{"n_layer": 9, "d_model": 512, "n_experts": 96, "experts_per_token": 6, "d_expert": 96, "d_shared_expert": 0, "activation": "swiglu", "moe_layers": [3, 4, 5, 6, 7, 8], "router_score": "sigmoid", "normalize_top_k": false, "routed_scale": 0.333, "balance_loss": 0.00225, "balance_bias": false, "router_bias": true, "init_std_router": 0.0324, "lr_router": 0.000539, "vocab_size": 32126, "norm": "rmsnorm", "norm_eps": 1e-05, "tie_embeddings": false, "optimizer": "muon_variant", "lr": 0.0084, "beta1": 0.9, "grad_clip": 1.0, "batch_tokens": 65536, "seq_len": 1024, "train_tokens": 462600000, "steps": 7059, "dataset": "wikipedia_en"}
Below are experts of layer 4 (counted from 0) of a mixture-of-experts language model. Rows are named router (the router's row for the expert) and show model dimensions 256-511. Each number is 128 + 32 x the weight over its row's rms, rounded and kept within 0 to 255.
After each expert's rows: "mostly gets" lists some tokens that are sent to it at least half of the time; "raises" lists some tokens whose logits its average output raises strongly, later layers aside. This comes from a sample of Wikipedia text that the model never trained on.

# expert 90
router [145 156 161  98  62 169 115 110 166 133 113 104 117 132 111 177 124 133  46  38 158 171  96 160 107 113 106  99 121 135 156  83 140 119 175 142 127 119 164  97 109 149 160 110 114 127 113 200 134 120  90 154  82 155 121  58 135 162 142  92 161 200 149  48 138 173 148 161 120 127 175 151 157 145 136 156 103  83 149  58  66 157 151 172 167 145 151 127 113 117 160 132 113 143 154 172  88 188 150 123 137 116 209 155 104  72 165 118 136 171 137 161 157 102 123 133 133  68 155  93 104 132 151 131 145 176  78  95  31 125 130 141 187 146  71 129 110 130 108 159 125 141 104 116 128 168 150 150 121 116 144  73 117 221 197 148 120 114 113  64 135 129 162 134 121 148 122 141 140  93  96 156 151 139 153 127  91 101 102 103 109 150 121 167  76 124 124 141 125 119 138 153 192  64 105 159 146 117 141 131 124 177 159 155  96 113 146 137 182 121 187 166 120 141 102 134 122 151 151 126 139 109 120 162 150 122 134 115 142 125 179 100 143 106 121 134 115 159 122 150 142 130 133 119 203 115 125 128 153  85 130 140 209 134 163 113]
mostly gets: "In", "On", " During", " In", "From", "During"
raises: " ", " the", " one", " a", " both", " all"

# expert 47
router [ 89 117 187 120  90  92  95  80 117 105 124 136  93  83 102  93 123 133 131  64 119 129 118 120 126 129 112  66  97 130 154 185 134 130 154 108 143 158 165 130 148 149 180  96 162 116 151 173 156  47  90 122 135 170 127 141 147 162  92 144 120 164 143  82  95 184 162 159 161 150 139  93 147 156 133 141 133 117  99 145  84 112 138  96 133 160  81 124 188 141 138 155 144 136 120 181 161 142 154  96  96 147 134 160 102 112 156 113  98 150 109 110 140 120 133 100 161 126 128  84 158 162 171 129 132 151 129  94  43 146 124 179 131 135 132 113 104 128 138 126 207 125 114 110  81 158 189 148 141 172 101 100 129 110 171 129 157 164 147 119 149 107 102 166 123 161  53 128  69 126 143  50  84 180 142 123 179 134 133 175 108  92 138 105 136 187  68 135 137 131 109 134 152 105 117  83 102 139 125 123 153 117  85 112  96  99 111 175 168  64  89 191  95 121 166 148 119  97 143 154 120 133 171 145  91 119 138 168 178 105 128  34  98 158 139 171 131 107 116 101 165 122 111  60 149 129 136  97 158  78 136 123  92  78 129 121]
mostly gets: " said", " such", " wrote", " use", " stated", " using"
raises: " of", " in", " the", ",", " to", " for"

# expert 12
router [124 153 183  84 127 121  94  36 186  80 160 141 131 128  72 111 160 145 133 172 149 143  93 102 185 107 147  88  83 105 115 130 190 127 172 109 108 157 161  87 109  72 133 132 126 176 135 139 106 140  99 128 203 145  37 125 162  88 140 104  93 109 105 102 150 119 149 157 146 161 172 177 205 128 151  77 119 126 160 133 103 102 106 187 105 142 144 153 153 118 133 169 149 164 145 161 105 128 116  88 115  93 164 179 133 163 159 175  85 179 118 102  97  97 117 105 151  89 148 140 136 130 114 117  83  55 155 103  93  93 118  80 134 109 124  54 107  95 120 152  84 142 114 112  77 121 126 107  88  96 193  72 133 118 145  95  76 168 160 102 121 126 102 170 139 133  99 135 115 122 107 151 153 165  82 179 149 123 124 105 153  75 147 193  83 122 138 147  86 148 117 144 159 150  94 166 190 132 153 176 124 197 120 145 198  86 115 109 160 145  91 162 118 165 125 152 141  95 133  90 101 107 164  98  87 143  98 121 157 161 143 144 160 116 127 162  95 148 128 139  74 127 168 189  99 137  92 141 163 104  81 107  91 126 164 158]
mostly gets: "asc", "ect", "het", "esh", "od", "arian"
raises: "ore", "-C", "im"

# expert 59
router [160 140 147 110  86 135 121 109 154 150 117 138 114 134 136 150  76 105 100 144 182 183  89 140 121 131 113  66 134  78 160 104 173 170 122 175 127 150 147 152  85 113  94 109 170 120  88 133 144  76 156  86 145 149 103 105 135 115 155 121 113 176 196 140 130 137 148 127 112  92 144 160 114 133  87  99  99  62 178  93 144 160 161 146 140 120 161 104 130 175 147 142 109 137 129 125 148 150 146 100 112 146 156 141 163  91 133 129 141 155 149 135 144  79 145 128 128 115  99 136  97 156 140 171 151 117 165  76  42 149 158 165 152  59 208 155 104 134 136 154  98  99 138 128 160 123 148 162 118  71 164  92  81 120 168 148 125 173 123  84  90  90 143 128 174 155 113 171 146 134 158 103 131 170  40 132 117 144  77  54 146 125 149 136  74 140 121 140 122 140 120  87 157 108  78  47 123 134 122 111 136 130 159 147 138 130 182 122 157 110 125 144  77 106  81  49 157 146 144 130  87 101 159  95  99 141  98 160 166 139 114  71 140 118 101 156 151 142 181 115 164 183 126 108 149 144 142 154  78  90  80  96 178 145 166  96]
mostly gets: ".\n\n", " =\n\n", ").", ".\"\n\n", "\".\n\n", ").\n\n"
raises: " (", " ", ",", " in", " and", " |"

# expert 44
router [136 132 140  87 106 112 147 119 115 128 167 155 127 130 118 111 149 123 120 142 127  54  98  61  93 165 133 142 140 131  70 142 129  84 137 146  90 130 129 188 134 170 170 149 145 108 125  88 100  93 132 111 154 187 101 136 132 129 158 149 117 129 169 106  78 146  89  90 181  92 135 150 142 151 102 124 135 130 158 142 125 116 121 136 123 139 114 135 146  69 204 157  80 139 154 102 156 135 125 115 137 162  90 106  68 148 142 144  99 122 140  84 123  58 140 104 154  92  63 136 144  81 121  67 118 104  67 143  65 113 145 128  68 124 111 110 138 143  85 180 124  88  92 129  75 112 121 138 152  94 129 108 126 154 221  88 117 111 135 198 126 109  93 166  65 131  61 133  97  97  68 116 101  79 140 110 121  93  77 144 109 104 173  94 101 160 111 218 102 105 161  99 163  61 122  75 184 133 127 156 115 110 127 172 109  84 108 113 128 132 107 147 116 171 131 134 142 110 176  90 125 159 147 131 135 158  95 188 101 119 132 159 100  89 153 166 110 135  91 125 199 112 175 131  91 157 106 108 207 161 138 158  78 116  93 128]
mostly gets: " Born", " part", " band", " version", " manager", " Position"
raises: " and", ",", ".", " (", " of", " on"

# expert 58
router [127 116 126  98  89 139 124 152 134  96 148 144  91 100  95 116 102 116 108 119 159 139 142 164 143 105 156 124 131 151 125 119 160  68 138 110 146 100 116  87 163 106 153  26 127 115  87 115 144 112 108 135 165 155 115 141 139 150 163  62 150 163 122 102 170 142 105  63 100 159 140 123 160 140  76 108 134 191 105  45  85 114 114 118 148 185 141 122  89 114 108 136 100 146 164 125 166 186 134  92 157 189 166 182  97 118 111 155  96  86  81 146 163 130 103 153 140  83 155 119 116 174 130  82  86  74 137 117  52  99 219  97 127 156  99  91 153 102 110 130 169  73 108 124  85 155 108 140 106  70 149 113 135 167  93 137 130 113  89 109 144 105 125 176  72 144  97 121 118 151 100 162 139 144 107 128  92 159 128 133  79 174 118  86 142 111 123 129  62 130 109 103 194 111  94 150 148 137  94 102 183 132 164 129 176 159 164 110 167  95 113  98  89 200  90  78 157 108 104 126 136 123 163 142  83 157 100 112 129 113 112 130 132 130 114 136 190 146 140 106 105  91 189 164 146 129 129  94 106 122  93 113 142 117 102  84]
mostly gets: " he", " He", " they", " she", "He", " They"
raises: " was", " is", " (", " also", " has", " =\n\n"

# expert 94
router [119  84 138  88  80 127 124 125 141  95 193  88 172 174 142 145  81 150  30 145 135 131  99  86 128 152 118 145 138 109  84 113 105 120 110 128 161 111  81 194 162 142 132 148 138 122 142 122 201 118 119  80 117 132 188 117  94 155 153  91  70  78 149 151  94 144  99 174 189 110 139 104 133  90 136 109 155 139 108  59 153 171 146 182 142 128 193 163 132 162  93 147  79 153 129 182 124 129  91 129 100 132 129 115 109 106 169 144  72 126  86 110 119 133 147 150 141 181 120  80 139 167 109 160 150  61  87  84  78 161 122 162 124 142 148 102 110 215 141 141 153  97 159 134 126 164 155  81 133  99 107 148 146 135 184 177  78 157 137 169 150 117 160 116 122 101 151  89  91  94 135 120 101 183  60 144 155  97 126 119 113 152 130 125  99  97 116 108  45 143 112 103 172 120 114 132 146 153  92 115  72 125 113 104  94 111 105 117 139  90 112 149 115 140 125  97 141 141 148 134 104 171 144  94  89 103 131 159 115 120 157 151 150 163 154 133 113 171  75 168 138 179 119 130 103 151 146 181 140 164 118 109 127 131 140 164]
mostly gets: " medalist", "rd", "oph", "rop", "orm", "ra"
raises: "il", "amp", "ut"

# expert 33
router [ 57 139 133 129  47 144 108 134 144 142 152 138 140  98 144 162 121 115 117 107 146 157 100  75 147 173  41 127 146 116 185 150 136 124 145 149 110 104 137 112  64  90 144 130 140 120 136  89 206 110 136  79 133 135 109 113 111 128 128 154 131 220 119 108  65 102 134 148 218  90 132 147 154 118 165 163 190  49 104 121 142 115 119 158 109 137 161 117  83 158  94 136 139 128 136 186 154 107 111  90 110 145 179 105 154 129 191  74 124 151 100  88 134  96 123 145 123  58 152 103 121 177 154 117 175 157 142  77  87 117 107 144 113  69 130 159 153 131 161 155 125 123 130 151  69 136 123 194  88  70 156  97 140 165 210 185  84 139  74  87 121  30 184 113  94  95 102 134 147 146 148 134 103 166 103 158 145 183 154 151  78 141 166 115 126 130 136 171  84 111 146  93 126 102 106 112 158 142  78 149 159 165 192 138 167 121 139 131 185  63 135 150 126 129  91 110 122 114 125 116  89  92 148  71  96 131 134 156 168 112 141 105 129 103 197 165  74 153 150 146 139 160 139 151 127 232 156 182 107  92 169 133 145 172 141 130]
mostly gets: " father", " brother", " Records", " Company", " Jr", " Corporation"
raises: " of", " and", ",", " on", " in", " "

# expert 66
router [128 149 120 104 106 113 125 142  94 155  82 131 143 123  92 177 130 121  68  98 153 139 122  86 116 133  87 108 144 124  81 125  80 107 143 137 112 101 128 101 164 185 127 160 107  63 109 141 149  89 120 147 150 181 141 121 145  84 174 131 154  90 156 101 151 172 136 105 134 119 146 113 153 134 129 145 194  58 104  73 145 136 117  61 116 157 185 149 114 109 204 184 121 125  80 125 138 162 135  27 153 145 159 123 125 101 147 159 125 118 168 119 136 105 152 147  90  35 124  55  98 131 155 101 188 155 102 120 111 169 141 174 113  57 105 136 114 171 133  91 104  95 159 172  75 112 166 130 179  96 127 112 112 117 174 168 178 141 129 127 142 155  87 164  89 167 101 103 124  94 151 108 143 124  84 114  70 153  67 124 149 149 144 166  92 164 128 137  91 107 159 118 173 100 160 142 129 117 151 101 127 184  94 144 141 167  57 112 139 127 162 162  49  85 146 108 113 103 148 153  98 134 107 157 118  90  88 161 106 157 136 200 177 189 150 121 127  63 129 112 116 117 147 106 153 206 117 125 160 130 148  68 121 126  75 120]
mostly gets: " |\n", " Coordinates", "|---|---|---|---|---|---|\n", "|---|---|---|\n", "|---|---|---|---|\n", "|---|---|---|---|---|\n"
raises: " and", ",", ".", " of", " (", " |"

# expert 85
router [121 172 108 118 104 127 135 115 118 107 163  94 165 141  91 124 204 146  97 130 130  91 130 109 207 134 144 136 177 119 131 156 139  77  85 141 167  67 153 127 121 130 106 111 111 128  54  94 123 142  92 148 108 143 126  66 156 142 134  84  94 146 181 102 122 166 102 106 152 143 110 153 191  88  69 158 150 132 107 118 191 113 116 139  87 135 170 114  85 140 130 151 149 133  99 121 166 144 130  44 137 137 140 160  99 163 142 164 155 175 159 129 122 124 106  98 100 102  82 116 119  92 148  78 204 121 133  80 122 144 169 157  97 153 127 170 151 164 102 113 163  55  97 103 133 146 152 137 142  68 117 106  87 152 173 128 148 104 177 156 127 135 119  74 118 136 112 117 109 160 153 102  85 110 149 185 109 112 128  95 111  81  94 202 151 155 163 137 132 149 124 209 146  79 139 160 144 151 149 126 135 129 111 128  88 153 116 142 112  62 113 152 134 142 104 161 130  83 153  63 164 146 115 119 149 149  95 118 166 133  99 196 136 135 118 101 129  81 113 139 127 162 190 154 150 123  82 144 143 133 152  67 190  52 191 148]
mostly gets: "cl", " Angeles", "m", "can", "Station", "sc"
raises: "bro", "ro", "worth", "aly"

# expert 74
router [122 189 119 159 126 159 160 131  66 117 144 135 105 159 116 108 181 124 118 117 148 158  96 121 158 127 116 113 122 117 116 137  85  90 164 124 124 137 122 136  69 101 168 113 140 101 114 148 169  92 158 126 141 165  98 118 105 165  97 172 134 167 145  88 162 160  96  91 199 138 137 173 120  92 100 136 118  86 148  84  66 110  96 110 116 164 127 160 146 122 146 171 172 149 111 186 116 189 126 103 103 129 165 153 134 128 105  98 152 153 185  93 140 151 132 129  84  97  81  90 126 188 118 148 107 138 114 106 135 119 141 137 107 123 118 134 121 116 188 127 110  46 133 137  71 137 190  91 115  98 164 149  93 142 175 141 151 112 138  97 103  83 131  95 108 173 114 122 115 158 113 130 106 133 120 101 102 109 119 164 107  93  96 119 106 167 166 164 102 123 173 132 154 146  43  60 187 121 111 150  64 200 112  88 135 111 112 188 135 147 111 168 102 170  80 130 159  96 109 111  61  76 120  98 136 131 103 147  62 183 122 102 171 181 102 161 124 122 104 137 143 112 152 165 111 134  52 140  93 111 176 112 177  77 139  82]
mostly gets: " his", " their", " its", " her", " a", "The"
raises: " ", " first", " second", " third", " new"

# expert 65
router [ 97 102 159 141 101 128 154 118 167  98 179 124 141 133  95 183 114 158 131 114 134  57 146 164 146 142 183  83 190 148 141 191  85 149 174 165  88 152 161 124  99 107 180 175 159 141 165 126 119  83  73  99 123 172 171 169 121 139 132 204 156 127 152 115 143  98 143 118  97 123  99 132 100  86 131  84 105  96 170 167 111  79 118  98 112 140 105 119 141 132 193 106 161 152 140 117 186 131 142 118 145 145 164 157  97 131 107 129  91 152 157  78  91  68 121  85 145  77 138 100 154 121 107  96 120 127 104 144 112  72 108 150 116 108 118 158  78 169 103 158  92  92 121 127  79 137  97 141 147  59 124 110 100 103 169 149 124 170 174 146 105 130 117 171 160 121 111 118 112 178 107 191 112 164 145 132 124 134 138 119 132  70  81 160  28 147 111 107 152 183 114  74 169  85  99  56 120 136 163 176 115 165 138 151  99 138 142 179 165  60 183  93 108 128  53 126 106 109 148 103 134  76 157 123 156 132 127  99  68  68  85  65 137 117  83 106 142 134 103  73 206 163 140 201 118  99  83 168 126 142 111 101 133 130 113 112]
mostly gets: "===\n", "Personal", " ===\n\n", "See", "===\n\n", "History"
raises: " and", ".", " (", " ", ",", " &"

# expert 92
router [155 160 159 107  85 110 126 107 163 146 192 112  89 147 114  96  89 159  86 160  97 102 112 106 164  76 163 122 169 133  93 162  86  85 167 140 140 139 103 125 156 144 102 153 198 203 104 120 128  92 100 161  91 160 116  70 140 164 185  86  75 114 119 116 141 190 144 146 129 144 182  78 167 175 108 131 143  80 131 103 128 135 167 127  93 191  91 133 138 131 140 174  90  87 109  97 130  97  70 123 113 161  93 153 136 107 107 129  80 167 141 143 133 109 152 173 145  56  65 140 183 109 143 136  93  91 150 150  85  95  90 120  77  73 141 133 136 154 167 116 189  95 123 113  92 108 160 149 102 107 126  74 140 145 139 152 129 120 144 173  81 115 145 103 117 162 137 109 127 181 166 152  85 136 164 151 179 157 142 123  90  85 142 196 154 128 107 148 158 164  99 158 128  99 126 117 117 111 122  90 174 137 143 187  71  85 117 177  91 138 112 172 121 147 112 112 122 102 162 112 138 161 128  97 131 132  75  98 166 159 171 152 115  98 120 130 102 128 139 119 152 145 174 156 142 132  96 193 112 121 147  86 122  68 133 159]
mostly gets: " began", " start", " beginning", " started", " tour", " prior"
raises: " (", " of", " and", ","

# expert 22
router [147 150 149 129  85 161 109 171 127 110 198  99 186 122  98 110 141 230 107 149 120 130 141 110 168 137 137 157 142 154 120 119 106 182 133 166 145  72 160 113 185  90  93 158 168 142 139 122 104  89  71 168 133 141 189  83 152 148 158 118 165 147 182 126 144 137 102 144 128 136 105 160 139 152 139  99 189 121 193  92 155 110 108 192  97 160 164 168 163 132 125 150 187 105 168 134 190 127  99 127  84 154  96 161 143  87 144 149  83 146 126 114 122 103 229  95 110 107  35 105 198 110 125 146 145 115 100 102  74  79 132 146  94 165 135  79 126 125 165 128 134  76 149 103 138 171 127 111 135  81 127 121 103 126 156 139 119 147 183 119 165 130 126  90 148 157  84  77 129 171  70 147  61 154 157  91  80 115 130 138 147 128  83  97 127 155 107 101  81 147 155 120 161  84 148  64 137 139 152 116 141 116 105 142 100 138 194 148 101  87 176 151  74 140 169  97 161 177 131 112 148 158  96 140 119 143 143 135 124 109 126 135 136  58 103 199 146 142 135  79 151 155 121 111  83 119 128 188 178 149  93 133 110  93 149 157]
mostly gets: "On", " download", " end", " throughout", " November", " December"
raises: " of", ",", " |\n", " and", "ion"

# expert 11
router [153 165 139 111 118 138 157 131 170 104 187 121 136 180 122 144 115 148 137 111 168 173 135 154 123 131  99 170 124 119 159 106 172 131 147 155 114 177 135 146 159 147 155 136  81  83  86  99 138 110 120 158 136 163 117 103 127 137 134 130 170 127 159 161 142 146 133 123 131 123 124  95 126  71  78 117 129 128 175 155  91 103 105 120 107 118 145  99  96 158 156 101 145  95 118 125 101 143 215 114  95 133 200 190 127  97 135 125  84 154 115 188 132 111 132 170 148  97 124 153  91 135  77 112 141 100 124 101  74 117 102 175 113 112 160 159 104 174 148 135  63  45  97 123 129  84 108 144 153  66 135 160  80 176 133 165  71 164 143 146 124 117  90 186 133  94 114 125  93 103 184 107  68 193 140 228  88 122 134 105 117 121 155 107 106 142 127 131  56 150  96 117 151  84 101 127 158 110 112 139 110 165 153  90 158  99 152 112 158  65 196 127 106 113  54  84  99 154  88 144 121 157 154 118 157  61 108 161 104 141 174 107 146 156  96 121 113 157  86  85  88 164 130 143 134 159  77 112 118 106 114 141 116 104 161  91]
mostly gets: "==", "===", "|", "Scientific", "Species", ".\"\n\n"
raises: " ", "/", "-", " and", " |"

# expert 77
router [ 95  92 150 137  94 126 106 149 195  85 142  65 164 135 119 103 112 113  90 115 128 151  83 128  96 123  70 125 122 103 119 124  76 179 113 157 186 138 122 130  96 126 161 141 129 112 140 120 156 125 178 127 102 118 107 131 134 167  61 193 158 117 153 180 110 170 112 131 102  95 115 146 190 152  91 112 122 139 131 137 135  87 125 137 177 158 165 101 111 123  70 120 148 144 182 177  85 140 114 141 127 114 177 157 109 118 152  86  98 144 160 151 105 116 117 120 185 104 132 147  85  92 161  94 121 101 136 123 101 188 115 125 124  88 152 143  97 108 149 163 125  87 169 118 113 179 148  88 129  55 168 168 128 140 192 200  83 159 166  56 136  92 145 100  95 131 147  87 131 122 112 163 119 177 138 134 169 114 151  92 114  97 140 168  88 120 148 138  94 136  80 175 173 158 114 102 115 144 165 134 121  78  97 116 123 171 168 141 138 133  89 155  83 114  95 117  81 151  95  55  91  81 119 145 140 138  75 142  72 194 131 153 177  67 121  95 163 153 128 117 187 162 162 113 139 137  80 187 136  55 152  69 174 114 156  94]
mostly gets: "',", "184", ".S", "å", "183", "182"
raises: " (", " and", " as", " |", " –", " which"

# expert 80
router [101 154 107 217 120 180 175 171 188 127 162 130 155 158 101 153  98 133 122 155 142 102 162 123 121 126 117 125  85 136 148 181 107 119 135 131 157 130 218 110  73  87 122 142 125 146 100 140 146 109 117 150 154 110 133 130 128 162 160 132 149 131 139 118 111 141 164 126 130  90 119 172 153 131  42 152 152 115 140 158 158  85 127 113 139 119 125 123  97 102 139 120 137 142 116 148 171 122 111 111  99 158 121 103 152 141 145 141  81 152  77 139  99 136 141 125 166 102 112 109 184 116 107 158 127 167 101 117  25 126 148 132 127 126 185 161  79 126 167 138 138  92 171 126 163 117 172 132 149 102 158  93  79 193 145 162 111 100 158 102 137 175 118 165 170 103 116  85  69  90 192 171 137 124 136 106 172 189 106  83 151 125 116  65 121 155  81 181  99 136 146  81 138 107  85  63 157 137 110 176 128 191 129 156 154 151 100 131 157 132 113 123  89 159  83 105 101 140 170 117  74 117 155 156 147 106 147 145 108 175 148  83 163 115 174 142 121 179  88 150 142 117  87 144 142 163 113 145 116 135 107 155 166 176 189  73]
mostly gets: " County", " States", " State", " Texas", " city", " Chicago"
raises: ",", " and", ".", " also", " with"

# expert 36
router [137 163 184 113 167 116 117 141 121 157 133 121 164 149 136 125 133 127  94 155 136 100 121 133  82 157  67  55 125 111 103 129 117 161 179 144 125 156 163 144 131 113  94 153 129 111 108 139 130  70 114 114 176 132 184 121 136 172 134 132 138 126 130 137 170 130 114 131 127 128 118  79 140 168 126 131 182  90 130  75 159 114 186 121  69 133  94  85 167 139 129 115  97 125 133 103 156 180  85 110 100 119 116 163 145 106 141 124  65 183 118 107  97 118 163 102 129 115  79  95 129 117 107  77 125 132  76 140  76 122  94 177 122 117  55  89 117 168 121 128 115  96 158 121 103 121 204  80  98 146 140  78 124 126 204 152 144 159 150 124  97 115 127  80  90 168  91  92 127 128 168  64 131 153 146 124 154  72 148  90 151 135 134 104  66 115 121 148 110 147 117 179 137  75 163 110 128 159 130 134  77 168 128 164  74 113 127 149 146 116 134 168  58 173 106 108 188 160 149  93 176 110 118 129 204 141 158 178 115  92 128  83 143 115 113 134  81 150  85  92 156 164 162  89 146 116  94 142 153 118 153 110 141  99 227 140]
mostly gets: " During", " began", "After", " after", " until", " After"
raises: " the", " ", " a", ",", " an", " it"

# expert 35
router [ 95 174 139 167 102 125 111  95 145 128 127 144 180 164  91 110 100 183 130  71 117 164 132 125  99 159  83 132 155 171 142 123 189 119  98 103 114 113 188 133 102 151 141 125 135 166  82 133 156 100  55 163 153 129 138 113 177  90 132 159 125 211 140  87 104 126 217 145  90 113 187 137 153 132  98 143 174 120 136 153 113  97  90 123  67 116 156  83 135 126 139 214 178 114 119 172 130 167 157 113 109 125 125 122 141 124 208 135 130 123  97 138 106 175 148 153 152 102 132 121 177 152 171 106 135  80 119  86  35 118 139 149  49 105 120 132 167 155 184 156 108 127 129  94 117 163 130 115 125 104 123 107 100 148 124 132 102 138 159 114 140  73 115 161 111 118  93 128 126 167 111  82  71 158 129 148 149 160  94  65 134 108  76 143 175 116  82 157  78 111 149  99 126  85 129 100 174 107  95 105 180 107 175 159 206 133 146  84 143 129 141 151  96 133 110 140  99  95 129 145 128 143 147 133 101 100 184 152 141 124 183 106  97 101 122 142 123 142 103  90 140 105 104  54 110 125 119 142 123 100  84 120 112 123 117 113]
mostly gets: " States", " Pakistan", " Australia", " International", " politician", " China"
raises: " and", ",", "."

# expert 81
router [120 177 172 106  76 141 123 154 180 125 126 120 135 138 104 121  96 145  80 166 196 145 148 155  95  92 153 122 117 157 127 125 150 119 198 135 170 163 181 139 116 137 129 128  93 124  99 116  72 108 101 177 196 113 117 126 117 168 107 128 165 145 131 119 175 175 205 101 100 165  79 143 187 128 189 108 120 153 141 131 141 157 106  87  97 160 120 112 136 115 161 134 109 147 149 187 102 145 140  76 101 123 135  99  63 181 238 127 168 101 100 131 121  99 166 175  97  55  76  64 169 156 184 119 110 119 136 122  71  73 157 128 166 112 119 132 130 133 116 155 137  55 147 134 128  98 100  89 112  95 116 115 122 140 163 123 101 169 188  85 137 154  68 161 144 154  66 107  82 162 141 101  91 135 159  80  68  69  92 106 110 126 146  99 104 109 113 120 132 142 118 124 105 131  71  81 156 105 141 129 168 216 131 102 142 180 109 150 138  79  87 160  68 119 140  99 109  98 172 137  77 132 148 147 141 154 103 146 132 157 207 130 182 133 143 143 146 164  69  75 165 142  97  99 147 157 110 142 124 131 140  86 107 121 117 112]
mostly gets: ",\"", "\",", "—", ".\"", "),", " primarily"
raises: " and", " a", " an", " as", " in", " |"

# expert 29
router [104 167 123 152 156  91 179  90 165 106 177  87 110 196 118  98 137 141  93 119 133 146 118 101 109 172  45  97 138 182 133 144 127 177 147 124 157 114 199 130 102 140  96 158 143 147  92 134 169 114 139 143 126 199  85 134 182 175 111 103 132 157 182 167 137 115 118  71  61 151 133 115 177 112  52 127 187  92  99 107 146  83 124 121 120 143 141 101  94 162 137 100 121  95 131 137 149 172 106  99 107 138 136 141 150  95 119  89 143 150 117  99  47  59 148 120 130 104 144 129 135 112 164  77 117 147 134  77  49 114 146 133 131 118 160 176  95 114 166 121 141  63 160 187 133  85  96  30 111 148 160 142 151 150 153 142 166 130 148 133 140 178 153 182  71 117  90 100 106  73 117  80 138 142 135 133 158 142 119 105 104 147  95 132  95 114 104 141  19  25 127 124 130 127 125  94  94  88 130 140 150 165 133 123  83 118 157 136 155 116 144 129  83 157 162 127 165 147 142 136 115 159 132 151 167  75 165 230 107 104 184 113 149 117  94 149 111 116 152 115 149 130 122  83  97 145 128 126 162 108  97 151 139 144 153 151]
mostly gets: " north", " south", " East", " left", " West", " west"
raises: " of", " in", ",", " ", " a", " and"

# expert 38
router [ 96 107 128 111 102 101 101 109 177 137 155 151 133 136  91 120 113 118  65 132  78 112 114 170  99 125 138 126 119 112 122 124 151  96 124 112 204 111 110 163 131 119 110 120 142 194  83 114 121 107  52  95  89 105 125  97 168 155 111 119  64 106 178 132 168 179 137 175 125 171 116  90 195  69 121  78 167 129 127 131 106  98 123 182  57 135 166 123 126 140 145 121 140  80 155 131 126 165 108 117  69 209 114 131 102 129 178  89  77 104 141 173  87 141 122 122 154 105 133 105  97 109 120 147 142 104 131  88  98 103 123 129 135  58  98  74 100 173 143 117 144 115  88 158 148 149  88 126 147  21 116 173  74  91 155 135  83 148 115 131 199 145 121 100 179  64 169 110 155 152 142 115  71 159  69 153 174  90 131  97 129  87 115 150  99 120 112 155  64 187 152 138 135 127  84 107 153 107 175  99 105 121 105 139 125 131 118 108 129 130 163 150  96 144 128 109  49  93  93 100 163 106 121 114 128 137 124 162 101 104 103 158 136 124 195 185 175  88  60 142 113  65 162 111 121 115  54 164 149 131 122 101 116  88 144 155]
mostly gets: " fourth", " third", " Watch", "th", ".m", "rd"
raises: "ions", "et", ","

# expert 15
router [161 155 159 135  71 124 127 121  70 133 134  38 137 147 126 137 105 143  91 111 110  97 122 139 125 118 123 113 161 117 133 160 121 136 124 156 193 139 151 150 172 125  60 112 133 152 142 136 169 152 156  91  66 138 123  87  90 141 181  65 140 104 154  95  88 132 102 127 172 150 164  84 138 110 134 115 133 181  91 141 150 167 146 164 165 136 165  98 109 127 139 106 133  86 113 148 162 102  61 127 182 128 141 175 119  99 144 178 162 157 145 105 116 121 133  78  83 119  62 110 167 122 163 107 152 138 163  98 126 104 157 149 109 132 115  71 160 190 189 164 156  98 160  87  68 139 162 128  91 112 137  63 125 158 155  94 104 125 118  92  99 128 132  94  54 153 135 114 162 129 127  69 113 122 134  85 145  76 164  71 133 112 134 149 104 117 173 111 108 142 136 203 131  98  93 170 151 170 111 100 111 154 108 151  90 143 142 170 132 118 160 178 152 135  54  88 108 180 114  96 111 144 178 171 126 108 113 116 168 142 181  95 182 168 164 129  80 176 130 121 158 188 143 105 175 105 103 141 170 170 183 149 126  90 127 139]
mostly gets: " al", " re", "mb", " take", " exp", " get"
raises: "io", "ion", "in", "ino", "iel"